Experts of a small language model.
Size: 9 layers, width 224.
Below are experts of layer 6 (counted from 0) of a mixture-of-experts language model. Rows are named router (the router's row for the expert), gate (a neuron's input weights, with its number), up (a neuron's input weights, with its number) and show model dimensions 112-167. Each number is 500 + 25 x the weight over its row's rms, rounded and kept within 0 to 999. Numbers have three digits each.
After each expert's rows: a language model's description of what the expert responds to. This comes from a sample of Wikipedia text that the model never trained on.

# expert 0
router:469494563504520513506530506515490536513490461489539481510480513510484461495517507509458491509488455533525492495481516507523535478464524544502478501515500519493506551494
gate0:496531497482494491507462486526475492495484526495509498485511560508461505527480476497494544488503512491533557524496478504505546483463515552464468509502510484481478509486
up0:522491502491492492504509480496487503506525564537489491502543444489509503478448527507554501533502459480502491494516546505504473466499504500499520491447536491519492440482
gate1:497511504472475512499456523552506510510514532528493449505513493540485531509570506503465500502541489468474474518483502514568505499471508442498466518487481499505494508501
up1:461546530498492489516474533504541484521487498485548502505460503527485497501507493505498474510446502487532495514505509534499528518512461497510540501490484507484512500494
gate2:491491544527504497495486439499502502508472505536522507501502503496494489487522498557469506568454471504500475534524511487495501492513535497499490502501490499495500506502
up2:466512525493559506506495517536502476483538524501495485517501487522482595499507482554500563497524437519534497490483492500542473506544513490492521479523496510499523506515
gate3:519503545509491439488516492500495522429476487528540511515486501475452549504516528507479512489557491522498497529490510515516505450499472535525458514496517506494501519484
up3:486492487505490490460460516537524496557462507477491530527498510518470478517515494508539485459482501484500518497484503530514533475522499468559515494520501517494500514507
gate4:526495495486473458481527475462541502493546497530557516509506467489473483479496517542500496486503499503497504457500483478468483498525495523487487486492497494509539510518
up4:503459460496520521539452542508475509498556497503454496485544510490526519512502492497462507490500489499494492538507494499530569500522484513509567494529479509481493513482
gate5:531492503475518501552502528528539546493482495487526509516491506489485460493494487517474484507475461530478512537531523480531462498505517577454506518475531507482468516492
up5:476519459536498511518463499509496473498488498502502522482500520516507451446538418476488466502507503504505496510499524513500508492520493480525455496478477476528424496550
gate6:500492499495515537492503484541540520493554502457497501471519473478466502540484509518493501467523458497476500484507502506511501507477451492545515486485495486482499533489
up6:503530474469473506458507500508559497522477475492525509515473503495493500475552529468468500491469545495495539512533498513516533478476543498505482479459515489539516500481
gate7:481482526518514533499561465529504497526507537484562493509513462523489514484511521478501532475497504484502549534511498492492502482491515510500490497513464512526461513474
up7:512469500506485467511550503516464522530532500489522516434507458465472466533494507485547477475528509500525509475464499464496487528461502516510478557497502532551467495475
gate8:452521478526520473500502526530488498509533506427503493486500519496501480535491435500505508461443479473540494501494522525507506505479516493485484501499498537474503504449
up8:507488473482543484500490465461506466509499513496510487495480485501485513494511534487501474518511533529483531486505493454499476529502477501510517478426496491527497545520
gate9:502453481500500490501469516461504505504538478535493513464508497488528495501509504476501514485434472426501468457472533486504484494475534550510502517535451499535511504543
up9:479532448504490508500516483542501491512495477485502456517557516508472507547523467507497511519521554555481526461514459465497518513529501471476501486475502506473492524498
gate10:535484546507522474526493482484521498464544497509511573504479542516465527493513523503515519521502484541477537495528485493484499494455503469496497495442478496490518507499
up10:505490479490482502511469500537490500528489506509462468491520476500544536507459485503504489521505504517543480504506491491498507508535500544502516511535500503508513504499
gate11:491485517488537494500497473551508438487498504499485524503467552497492500482496505542531499522497498490475487545452450441528519504496499497531486475499469521509515553460
up11:495501485495517494500504493538510481524503495504509498500477567486476507504511503495485482505502502513488482520465501495528510486506498473499460524481505464499467535440
gate12:509519504534511509484500528486504507522503461469497504494475496493512499485545483458456484501508497512544522475463498500562564500500515532515466509501517496450483532525
up12:500485488485546466498522510454554471524535493504462517503509509509511532500506506544536505498494512496543442503499502501510497490485520528473505565472511510495493489496
Description: Ordinals and nationality adjectives. Ordinal words and suffixes and nationality or national adjectives before nouns, like 19th century, first, second, German, British, National.

# expert 53
router:523503521551475505472508534516516505483510483489497462506520527505488514517547501522523499504510463495536498480505542525498517521489524495470502500547533501502500527496
gate0:540531483541462522496477503538517486483481468530499538492499494546487548492495520490499529483471469550525540523536508484511495490519486502494491516510526501520492511503
up0:490496455526504456485518500517461498513495533471492519437434455506501514430504500544520483492532509449501525496501563462497506475492497526495510505487473491494477508518
gate1:506501477515469522499458530503534500469528471498460516494475560498455522520528510480510509458484404489449541472461491528498515515504504503554499495511514490501502498473
up1:498518500523509490494517499503519477508521504490481478502493504541478476457477501494483482499478493473547535468451506467466518493522488488465496526489520518521493500476
gate2:529503507504489487498508521529500509501519529512473495521556500510476502461529492487477480491516540502501460500504535503466557518479552499491496494506506506468456513476
up2:504503524478535480514506557505505510502486508479482513482506468539434532480500493493495455483506528494512511492557512530474501499560460512487505489535456468474511525465
gate3:486490507522516530486501502552506492490503495500488451513500488500508483501496526591535459494519475501501501520541502475496518495506498526486487510492500465547516544479
up3:522494477491521504502503513455462478504496508525521512496500502492497498493527496416491564504490568494516510505439482491529503499496497487517512501493528571495500510487
gate4:527548464488442500494513544465487500485483501506461507508474554478473502506509506505506478506499477462460502500487499515487507539523554534495500495521484474477546516481
up4:433471504505488514493534495449506459497491544480485503508518518470505527461510504513439530499453516522549489493524500514508526524504505488526502495488468482476479515470
gate5:582535502535502497394535488522538524503499520504486489524535499481457516509568515532530505462498484464499487520498513503494489504469519454514503468482500502512519495508
up5:509468491523497444503487521488500468483488481509509472513503499473475499498538507503491504498479478464479551533556473511504514505475522500479447475492468487510501489497
gate6:513506491501527502487538526553489455494495538487513497490495465514486501490503483467509506529481493479509499470492512498504527518499501464527527519492536489479505490499
up6:480501487569552510495490505501493545506523502545501501485484487492471484476512532496493514525556534514487536514477439523469498514512496528537486483499458508504495499516
gate7:536546509540547503505494492536463498506509524501515501514516501481512511510511472522507486423482482501510512477501509506518501505508491492479506486475502498490478564495
up7:580477472494445478496516489505523497497482472501448478465477540483458499483457533512476489506502503499482497518467478489495488466449457501511514508502514492529504474539
gate8:480509485522489521516500488558493510519482484508501496513492501512499487507484493501514499520503501483504507471510490519512513508493501518507522502502547513530531533512
up8:447492530573487502481500534473485491515499514478499488499502506515507528499485479499504506533495503505547492516517497543531476481491513532531511490531524503506508528540
gate9:471524508533477503483482528536497466494540501499527514505481452467441489509521502469511510547508492467496502488527462513496493530517524493478519574487513533503510504486
up9:535441509476503492538497498483488501512482535498475486516502552528565503499524524504490485489501503520497486476454511523466474452493450501548472492518475509531475490488
gate10:488533498494474484494483507459486468498542517493478477476501504523502541496542520497495530499508462486502529501505547523500498505511500523526503434505548507462521522492
up10:572527485500500478493483490545498512496469488483529523496465501502484483501492491487465485491491510501493533534449462462496498457476525503546496564491520484510521490494
gate11:532473477496493507523505489511499516490533454515478448538502476506483515502575547504529488522498538468515513470550495481539506519496502470445495453516453501484495515517
up11:488483494538444512504515546508499506425466465454462495519521460520507527526498508458491498502510480537512505503512493471494504490508463541517488555527533519486500499494
gate12:503493489518464473502457529526502501495500473488477522509546496461501512504500524510532513466533482497543474455464488521499502484471510497544540495496532491539504522496
up12:517466511543500502481438518577569530529531502496503531503486504502493493559524485491515418473549481529500516508485496456526522455500539494490502519477518503489511513519
Description: Descriptive compound stems. Common words starting compounds or technical noun phrases, especially anatomy and science, such as end-ocrinology, red, wood, dorsal fin, hind margin.

# expert 3
router:519528486505550475485491495507489491523538519520527461449512496516529456490529458481503503512494498530514518480478499437459506500460530519473511517517514520514526525469
gate0:505451499484479513519501503535502476519477435473501506554485561474484506525499505489509510499528505501490514529458432507455543494496502500500489509558514541489489518469
up0:495471472491511501496510499551501506511491514469496519486456511567499514496476480514488486559533505500547499514499502512514496492521492499491487552507492512542485474511
gate1:431498499489517506480499470537482469514531502493517511439527501524508479499493486475514483542527492446472562481515531487479501489499469520499525512479501532501526501475
up1:487485496455530532494512486514494489493518501503518542470523472514528447527513467477492509507511494455479514462471517519480514477508536549453569526497491536499527519482
gate2:501525460499524457510503511457486502507497496524543522493498504466489495460515489491516468477497498515493487466475536470523472498510497491477489528534460503485484529519
up2:513499465465468533502480487532533501511515539488486461486498496517510513523492506523497516513495513518470545519556472548478504512478539498492442477490542464521507491458
gate3:541554553518464475472517484519517508479502504432522502456461513520508499555474512475498515500490469422529521508483485464503517483431519524490550469503485540500508490530
up3:451476472508501499510564502534538458536505497527464507519504453528509501443529510513503536461483511523501445502501579526504501499541462508500450500499498470492517496503
gate4:500521526528488498505438471547447517495499486500501485515510501489500515483478536483500516483481456508494480502488496471511519512531498523463482499496513500499479507492
up4:463453551498521493466530499503467471481503499499482512514525499505452496509520472496492498504520498527507493508554519500483505558470485514500540498505508493565504497473
gate5:499498521531516500502441522502554496476499516502512509485495512474532512523502496522473512516493492501498486527516516464523511496475484485489554500504488498493529491496
up5:499492425505517517501461526554532552500437496487536534508550487503474472546524479421538521506486544507470463489512494500510541515499495523499463488530503500480504481516
gate6:500498475532504498510517542542499458519530488455498442456508566503494528516481505508552516496502468513514499492496494530524569504483494492531453503540533511525519543488
up6:496512477534497535506491520510503479497518495478515504458489472512477484483478496463557506501422571503493505514488544518543500518497473505492508485493549516545504477499
gate7:478481479522491508503518500445494491515588495501506470506499509501511496482489508480526514490523518457471424503500488432455511498493514497508522492498451477500496510493
up7:555541479487461480433524455492483496492487529513515513491493473541471477508479449512511508497513486493515478550497514508577453503505511558523496495501523500512467492494
gate8:500505556456470489567522518503498462446466473524549453506495504498497493496485504425518501522501493463499499503505500525509514511493519508533472514451449491507524558500
up8:490484467459463480579496480490504524511442478459487489470485497502502517513527435464489505533496477476505513518488500487561479490520482532505510510500537529485485515511
gate9:518468524503485484518468507538497502481532482496516491537503494480482449496497543505481504487488450507488504469491539457493509514475513500447475511494546503478508494515
up9:447491496508466509553512502484492500570506498457482516554522489511547448513480484460503512551509507499489498504470500449507522495477527536424509520501469532509501496472
gate10:503476518491518504501491489491477513475519556458499526428524496492508447526476474495492509505493495566439469488452499439455502488490499509507523508504503519496501495470
up10:496444485511506528524469503494520537506502499488509518479515473481514503508484496488501503521496515520466507517500486499503514521521403507477500498549526501520456487441
gate11:524497507497485492459476462534483507474482514492518435503478472510511491500523502489513503422515491530551525518517483528499538475513474488495505514452512514539512526499
up11:497472480476515491491461495442438545516507492502446506502506536476518511510463481500545515502509493510498490517497474493551528475501527474458484501501520496504474522512
gate12:521506492444500426493500450492516487501505468465530501523519507507443512497498485521528507522496488483514495472497461481504502517504494496488546513514478502537490524473
up12:496499493557479457497527534517549487517531494521501479503474548476517494551503499486428471424504481501487504516499480506496499514497536500500503483526488514504517472511
Description: Numeric table cell spaces. Spaces, decimal points, dashes and signs just before numbers in statistics tables, such as | 30, .247, ±, −, %.

# expert 10
router:490516503533477454489515470540528500471513531506489484506500473473489495471472492507498497486480517495434476467474476494514516466489505524499487477483488511491518521551
gate0:489520474506499504502506502565506543487486520485520445506506495520459476425515497491508500514493509477499475501467500516509484517457504470520478477521492533517534501491
up0:494494491483493464507532510527467522499498500503486488495566471518473494449488487534500484574534504520506503526495534500534492449502495517522498469531458529514495597535
gate1:513498500538505465481504442520530500475516501503494433512515506486517499509524495493512503506484505474474503547508529489510529508524536512549454516509472512509504502494
up1:501536488520491453470501488456485503558509481442499510483503520491508494474480527534494548486529447544556529501481497507495490498501526466490510504545512503497469503486
gate2:464499518501505470507491448491520509490471524470507472471505460492516490492456525468506472560497486515482508465540424514499516491500507514455504494471468518483498545505
up2:508504513456557461485543491498506536541429500428576525503517452539545489472493513453520473501489519487417475507500495530485501502512514500530477457500461500490508539495
gate3:479544499533520522478486501536545576462522484504531480505496510484509524549503494492491518516527495502465484466475531502502500565510502494500493480493447511499439479493
up3:496497535494499492460437547500504525511497515490528527508489482489475544525504531476465510468469522494468511487484488494472499555516501504483455484510516505500451497480
gate4:503493519526473503500508509575500499470501503500505537500498501498476485496527509499472469471528477484458486549462489542500525497498526505501494562436490504469490521500
up4:496509448498550502506516463410505498524491517503478477486494473531512515508491502511536518533492523508541537460504498454507423514495472460510537516517499510513474504506
gate5:524500523477494471485487494527491506497480505439467496517522502486485538474532495514486486510502475485488508507499511495506493503480452517530540468502493493527497549543
up5:521493528438561455482531491520537562486457498477481489534504526473477557494530496498482502520484477500509501489486514476493508493497440518513504476497504420537513514508
gate6:546485440493494463505541491479495485479489479498490523475504531492486517502486544483518468507474484468492558498456511490503487530499483519494517524517503485474497539490
up6:470523544465535517480497525468491488442468522478498513464515475525499524519506510514509489500500463486561516518544491485485465462475503464511468505425498500505492477490
gate7:502487454526498525483486479506537485464505517523485505512489503515411481499532480502503518489462479474500502445522510444502515553488529484515495485517477500475507512478
up7:500460495505484516535503520515484500534446507480504511486435498476558499501509514471497517450535493506499500506511507518520511493477509520482499518466508512514468468511
gate8:511507550512505537501496497561474495506503497515498533466542507497449508491488528477500507498492500512478540481486518492513513527517480490532496499505511540499502450498
up8:482500473478471498509501519496499511496514477488494471515495506506527452499488479501527517514551513468509455507517485524505505487469517540490484497497504432514489536476
gate9:511506527504482519486502504496503518531502522498500473486518510512502560514508500512470506495534512515447497500457477501488530527468542535514496534527510520509496546488
up9:493546492499499501504499491489487500457504474485530508498479487493500481497495498486536545499534497481542514443496515498468485465534487495482502478486462502487483473515
gate10:483476497548475443496507531532489550498492510513501522499504530518511499496464500505469498425511423501440521502542479497485500521460503488529497508537455544495550490467
up10:529522534528510419509473458488507466470507522484527480510472473479466495458523447516497502502523494493497491497566520446513516486497510514514465476534497495503535505499
gate11:475521518533458488511499499521530523550502496466508539502465516524487458481491515523517497539509504505478471506499470498521571464520463518470502504497521452473516503525
up11:502535499530481513509488549490528437489532508500509571489498458478509500501493542504503499512519518488491471480496500468472514497500497502500551506493474500443490480539
gate12:508496550528473512457494478489497503549506530469509460487487519485516523481429496490490470484495539505467488505464492517524459565483435471489468512500504531448498530500
up12:495520525522496526500507475482491528514524479468471517497501514520535496505500533546468502530503478461503506495480510533471497517469491526504489500501495539501491502497
Description: Participles after be. Past participles and adjectives right after was, is, be or were, including split pieces, such as known, able, arrested, pleased, punished.

# expert 56
router:487512473491493487503507532481569528500513503512503505533489465528514457512495514484486509501507458503510497512538487465510487485500464506490521519535477568516517503492
gate0:495564505479479515532509506461504499491499537506483494461473496514571518545534479500513481490478490498543512552523539463491489507507477467501464484515478527484544540524
up0:533539513499481509521571513483506485492499507513454501492490479504496507524541516500505516507501494474553510510514534502523472500522471429494470502491508536450488515504
gate1:510490549503499500499493522494475472538488491549501499476499490521489493477517476513555522512490477531542508549486511525482472522448526470463482499502550479505498501494
up1:484477539526479535492495499522493482485504479479496494465435498511495512501490527507547504487485456521498497534565505527503489477494503440510488494503497485522477536505
gate2:510476487542517464590463458538503519499486530482504480486496480495491469513504548490509501505526525490495504474497448505532541498498512525514492493479494475497480495462
up2:504497461512502534496496488503501499500501517512502491485522560474522509508501474498506484467478492520510483514513521509500463495528485501489517492517523499506544473501
gate3:478426505556498526528496547512563502496491503497501481503489493489496506475537522510450479504504487483488530501491505502493494519501496487468497475475499525494503504582
up3:479514503497523524498497548530488518456471464492492516530475507507497489502498516423499526537491491484468460498486454512524516458547498525495539485532496509440501469503
gate4:490536464450500456482510494449506461512505522487535461527509532495522499535464485454481499514475493502485552521489487487506468496469504477462547501501504504439469507478
up4:530497521513504539505466482526476500452443526507491510492502490527485527479507499539516503501508500499496493511500525500500502503582467523492464500493467476529504494517
gate5:465494489496506510496509540501499507530479510453532447526496513485488499504478524441469472483488434502490506503501497499523529519493439469451500516534514542486514515498
up5:482479505527477466526510551502493515532500507448520454519536501475458492509488523480482478499496444509491470537510503482509509512505481487488488510533514548483508526471
gate7:480460502474430506460522496495530507496515467511461499523459549495476484503494482482495487538493474476518443504494495466495507526455449536500505500548476498489499509484
up7:504500468522497530512484594497501466507573477483530471504480489495504507535500531475500493511471530486478520504496534517495512496513501416497518505550508501506479519507
gate8:503522482501492495498480483500478476480499489481498498471582494472492455509482517457486478533491495462538533483508468492473482493510491510506487448476516511511506527492
up8:513500484513490481506502477519513498494478515476506487497506520492502494488507504489448547521548491499508497468497541500480453493508500521540502489481437491539512504500
gate9:496497502507469427495524485510573505500486554470448539500497511528471443526500498497485496537539464497574485503508477531501539437490505518526509518493501476519520506535
up9:483501458506494498456533533486509502513486498480488459529491540497506468535495500529434499499484532499549540533527501501505540499513496509479497498515513442523501551508
gate10:494431504498519544474491500484499520506550461456495441500503515499524481529518488557486503483494525528492494433487511498523508503503498500514496515499478499477517486525
up10:541503483512514477524522499510568514494490503495527491520489490510482521507531534495521505544476486506473511527528463485494488476478503508509491515527514468515479481493
gate11:501503529546487499476463494504501486468522498489503504469502509492470505506521500480511536502496487496488516496506488490453497470507500512522502480538474538469515529503
up11:499543457491509503508549514513496505530497485491500490549500508491500537498501490509499471499493510496520512498532551510500485545502546476490524539489473458491512501483
gate12:498502536496497464503477512425523520511485500513496512519486509539455481499458520521480527482480499483524542493499514511490505467490528470510498501530480529489513465528
up12:508493492490534499506536497558528498497559512507486466466474469531510500489532507448506472552525508478491460504517487408486512506524477522520499509517502501481483522503
Description: Leading digits of numbers. The first digit of multi-digit numbers, mostly 1 or 2, starting dates, years, money amounts and table values, such as 1924, 28 October.

# expert 14
router:522467499498497517507492462482493511509483489460462513492482505505499472479517513518513525504493507476483499487518553487466487553543517489528475549495532511495550530518
gate0:498490518535514529520516493486530494514446503476446518465512539496517474517511526497494531481522487469523513520517536517500498522511488479534524514533494511434494500501
up0:490485512498478461515528481488521563508514490493492513542522483531500488482474503525500505462524462502496573484498483581551522488497501520506512449500505538497513520522
gate1:551450494489502524491495510501477498490526487454477490502505495527459499482504467504475506525492497492554503495453517468524489538530554523500502510549478464490500489507
up1:525511492504503512478503500481512528490493501465486481513506517497489499441518507512491507495498559451553533500504547474514518450528494496485509478531527492512497504548
gate2:510517498506537501496564502483468506510480539501462501494455496448516482485470497488547501499478564474464499502492551477470454524492453518494493496500496510498511481492
up2:507501502512498503465550491449486462491514504515464479505467525496495509521463508494497499472499537510473487507470485493500485486487508501504502502513462553468527497500
gate3:503477511509531507557484492498545502493507453505493532497525468484524476493555534478517500542500457472506468489484492479498472492510528509485487496511538501531516498519
up3:522501455500476499485500534500512521469492467516488518560497500503474520552456449503473487466503506563532534492499446479507492494519513516538505469495516527509493498516
gate4:512527500566543482502513488542524532484505494486500497509413498501520485502467504473497504523500552488496475509534516559518546552503578504491492503505492459544503514500
up4:498481494456472511482505485495549490476483538499481513517537487497430504492498547517476496502475523552471500492469435476489513435484489478500528501501464549499483472480
gate5:493468468492480494481427489501498504499572504486457489491522465512507478447556487459477540502492463474504504472528525459450503534519493496511454482469488454518514498490
up5:522499461479465528487498527518490547453527413484476528491462494512501473475537499523506486482495478489462514499494467499501501539464504561501492491484497502503505499537
gate6:462466532499522530531509495509521501543556462501438497500519529492512497485503500518500508485517517470509524450513556494541476519508493492500548510504493502546528550532
up6:515465493505521529482491498509453499528529512501511494509470492452481513441520450495563489510475509529497496465484477481482569506485504496461461523536505516495467492462
gate7:497471481523484486522512497420502507562494491439504535490513530490476497487546518502495518572498510456456498463524518491506471538543536506513492486472521530546525462556
up7:484554504507520514464510520467489510488497487480501495503525550500508542516509501489507468492557492521495470485499521557483507487506487499477510524507500518542472509540
gate8:546491509455483512544444525524499473522511548464487509447521527476488479484519543571509525486458461483482463562527506528498503524515504466492494526487506519524485498523
up8:518502504478526515514451464547522485516496511499489499498496484518498487509512528477515527508472495503462461507527489515519500483481525487589493508511558552475509473500
gate9:487512527532490518492504525472531475511504530413498460476491497492495507493516459507499533531506484483470522504527508521468468548508510477543487523520493494500501496503
up9:466485492473513500505513500492478491513499509453479474501484498535481491498481495472512506501514490486504482501531503546479491533555570504517430498501479554493512482496
gate10:488499549502501529514501511507500510496502470467453522499515472500497531519466491529534480507478491498473521458504448473455497562487500572516473521500496530503505440505
up10:531491503470493487458519526505486476490538505561519498513530504556500490480510505506549512513498499495491513545468542521510498426499467499531513484487494478551499544508
gate11:493505496499524505489459476518423492455542478481486521450474498513470489509506521523442544484500410503514504507490556504464492492507522496506498509473473473474536489531
up11:498499559499508500488471472480451497496505470500497514458534486529499517486506502545485508488547439477510541516513527500530443521540502492528422511497531478513514496528
gate12:502529517525476470514497474469527465483455469493497489508498518502495496507496493520481501500430471488488544499491453502502516519566527469507497502483544529542526500506
up12:508498514533507531461510497523496520493533458502495473527538474479509515498479498523501519494506497478492495495576466475451541491473488501500558523480544443510441475472
Description: Place and surname middles. Middle word pieces of European, African and other foreign place names and surnames, such as Sen-eg-al, Bo-hem-ia, Kar-vel-as.

# expert 54
router:491522488478517494506476506495534493479512525528545517475499500473542516508492525507552531467471484527493530504485504519506518540541510536541502532494484506511509482494
gate3:486491425514505454499525488542465513465501467513503536511487490477499501489513515521535563482498483515537500498500481509526501473494534534506486514500494574526496494505
up3:511484530500496506528493513500552498511482525499491504510517499497495480504521508511430495489497495504501476506538495497487492519512508442516534500487484485498529519511
gate4:499535495544515497494549524534475500513520500533500478448502483484480489477492462452500526464539507538487500458527514543484441471526504485512510455556501518490486507499
up4:487499503555505496481496503506489507510493490522518488509486524484510492518490539485456525411473504521505490501488500524497535513522529512461541488490503561498479500492
gate5:516505490500466505486479507482520426475535543523484531540460468506510490498494502473488488467507498567507558441509492477489504520505497541496461532506503512499506501462
up5:481514534532512479479496471496485491484485494534484494495476505481494502504499476428486456487496504513528533481447526474484522520536486515447519492489500507503475514482
gate6:536547533496502514523476470526560515524488479500461493453504501563499503487495551472510524472531458500468502504510497531502491500530498497501536518502449512465516512521
up6:477428470517507513497512548489455459479508505493514505545492497419526521491500474526497460510478508529500502491495505501464532497481483503494483490455556463501488486476
gate7:473548520483481504558499523550580472444503490499527473501540497489509486502498554504484504528509505489440538542498491506511524550479493523504509499427521491503514489489
up7:517497445525481488511437497528499545503514501517504503493490539533495500491525477502504523493500514497526509514501495522479513524572501480523501498501510533546496523514
gate8:466511503487531510515534504510514539495506493489522515504515534504529471508519504492482516500493462539487476514461532453504531533498494531513538498469498498526482476494
up8:443529495499511509522512575548482483498501488495493510501549473494500475522530520499494540473533446497500453507467494491545486502477529536504510489496490465500428494498
gate9:500483513484520483510486499508484520495527503521509515494508491471488504534500490501570521483513484528511553490483505499530501525511499450537491502499460499510489474504
up9:500509446491499511468475454549505477565499478489467502453496517533479503456460494480502500535491556502516505479513537529464508484490488527491523513509534507495515512508
gate10:546523489527519509460524502482469578494528513513484470490515503500516502504539488505517547471542500540510500489512485530513493512528454503538503567496496497503496496499
up10:502488493525500488547527478500510499501492478540424512505534466522483506504521504488496430495492519470491487524519444510504437501522497480514522507514529502502491499492
gate11:467482532509480598442492528505492493508515516503505502497533486530520504510492506511491494484517467519561515538428533474505496532529507477475538498498512497456558484549
up11:499515513466499494437485467508526532515470509507489529497500484503529505498505464507525565491521437445504488507500506501498509490491488500500506472511500506494563509544
gate12:563489503496459535503514453484465497484514518494523499518481521518472491523456497498506504485495497528516474461497510514539540488552488525496491458476495531482511507459
up12:514474512479459499491524500490503482499473481498570495457500491500504507488414515504507498459485499525490506453467465536502514503487510531507506490496474503510538444467
gate13:503486477505500497481501485507496462500496505496509480490499496514461520542517507535502512482525472499557540472509496529520549490527533509489489505493525487487466481487
up13:553493493490503501499463509499501540486500493523535510494553464512500469523519499482439506561517501463498499492467532549502479462520516538515492538492542433497507505512
gate14:484504475505492480529486494490500496506497498463535503470523504524513482498510495491510497499526544500504501464480529510547492477546480527489507521525512518466510488499
up14:432518500489452467524519508511477508493481519502500497523497500500501513540523500493431517501481500510488486499538469500436476514496518485521496483533526521517500496490
gate15:514502485517551499529501444532499478483501564519513529487500510493481493495525506506504503484499499529477513491512522476507559511511498513471492501520478490502503500503
up15:519491494502562488501500482497503467462513514515494518499483512502494488512502508504514505483517490501500500439490505482502491487534497493463452481507529473536489480488
Description: Main action verbs. Past-tense and base verbs of action or speech after a subject or to, like took, wrote, gave, said, played, scored.

# expert 32
router:485522527493537503481487472509520507507546496440476508482530512513466515515450519515536505521474466482479515515506522429461527524503531517521503515523493531501517517495
gate0:493486536489495483487440464473487501451485506514487525504448530495500535521540511532477478500500461510497515523512499444481497505522505522491523511476466563538495564497
up0:511512500512527495504564512506478498490502476498547489522504426499502501482500472465497521506463559504488490451503476588496503517501475463498491417518504468484497485500
gate1:503549452504545549489502500443523504494504490454509505496507491486463484472516560503480504523481487493488454434513497472503536500488490496526504527501479500518543470515
up1:485482511487519586472485471497495513446501495509503474517506501480488511507503499528491502453486552499555459498526439502496527504483510503514515536461504531499495541499
gate2:488495494469475502494500522468465528488502521495497511529522450522466536507525527487529501431484518495503485502527507495445483507498502521499522504492475501493501542493
up2:493504479463475512497526503492503484510490505473493493510549444503480556501503509433525520487481498507517506475465495510477479505489500478523485498474478478526511515517
gate3:485482515520480513480494499504493504516522490498428467437489486511485497472474503548516492469506503509521521512506504389493531507504544484512523514511493455526479542494
up3:522537507492529535486496471516519503489492497498445489447485529501488503500501535529470463482498487466530486510480508453504511514453486475446498497471511511503549517500
gate4:488492466473529509513507481514501492524478516481505492463459490488455497495502447507496444525497502499513482519517532489491514510467487512506481518493473496488464503496
up4:542492527564498484485521515511459491447505494497518475530508516533522487495517493477515477498501499487510508502494510489510522488511496569496524485521514454502474593501
gate5:492502505494525454453482497511548522494498551464504517480529496504431517516473449499523518504482547524525527515502491513550526505487507488479501503541508497549505504496
up5:465452485510459513477541463488539494505490541508444490498495489499527459459472502503526530487497545508466471505475507434436500486454458511500500502479576500527491490506
gate6:504529498512470502490486467501519493548498503461438519480506528560485496505501514460500497520453452504499482497520522466501506527544495529521506537500517477517526512517
up6:500449509508499489498498526431551520488481477492493484485504485501505520549527498498510496476508501480540517507471479504538483473525500495504528517497521460474510498516
gate7:456526463504565455495509513489537554501526497486514540500491504497481500503486533478521582537525500500493476515503468496486491517513455498484482517482464522531500545496
up7:499513486503502478499496513462500480521463504498502556517481490497513481502480530495511457494539480499512494470437503505561536480486477511500518509503500484454481467500
gate8:561438508506511482493487485505505479499523501488489515559510487521464478538493492474516517582456479477527566540468526503534497494479512499512496501527512513498530486492
up8:510509500505484520472503489546524504534505533481549500471477570535490504498444478518513489540552509509456501447478509464468507506490513526493530433466499491498487507501
gate9:471501532480484439511504494494520524481492481502466479535503488528494526497455494503525531486462505492478464526471506496494524508523506574496501516513493487536547528497
up9:465473502490475522471499494478462483500501559518541496479524489458500514466506482458462493486529448549525500536479475518524503475446468486510523490485510529484503464510
gate10:498450503534493425528489499494498495499564507501461502526497497506482512490501501489495541486477494505509483553513519408508542497499491500487503542499509588502572494534
up10:490499532493499499523542466474496450519483522505503540521461492514492469522499497487488486498486509453509468507493506509541472542499504488498517503489534501479472465502
gate11:561507522504500397483512488442535501494503517442499524488524508492479487481454497490477462497496499493501490495458528461478478495514507513504529546522482493475482532501
up11:495484496517467526528449534512447501515485465514493469500471528482513487503501502489505507491498482462481540505511481509469552501487526531489475496507478488482518507533
gate12:492511491518516487502481435514522514439533483479480500479520496480496493551532498497482505519463518416501497502483488470555491553488502505520508531520459491478532470508
up12:502472489500530514506499446501493544509573538479485507454526495492496487539484490499501505392489503446494507510490532553490520480495551496508488501596505522514516473452
Description: Early word pieces. Second word pieces right after a capital initial, in names, brands and rare words, such as T-arg-a, B-erm-uda, a-qu-atic.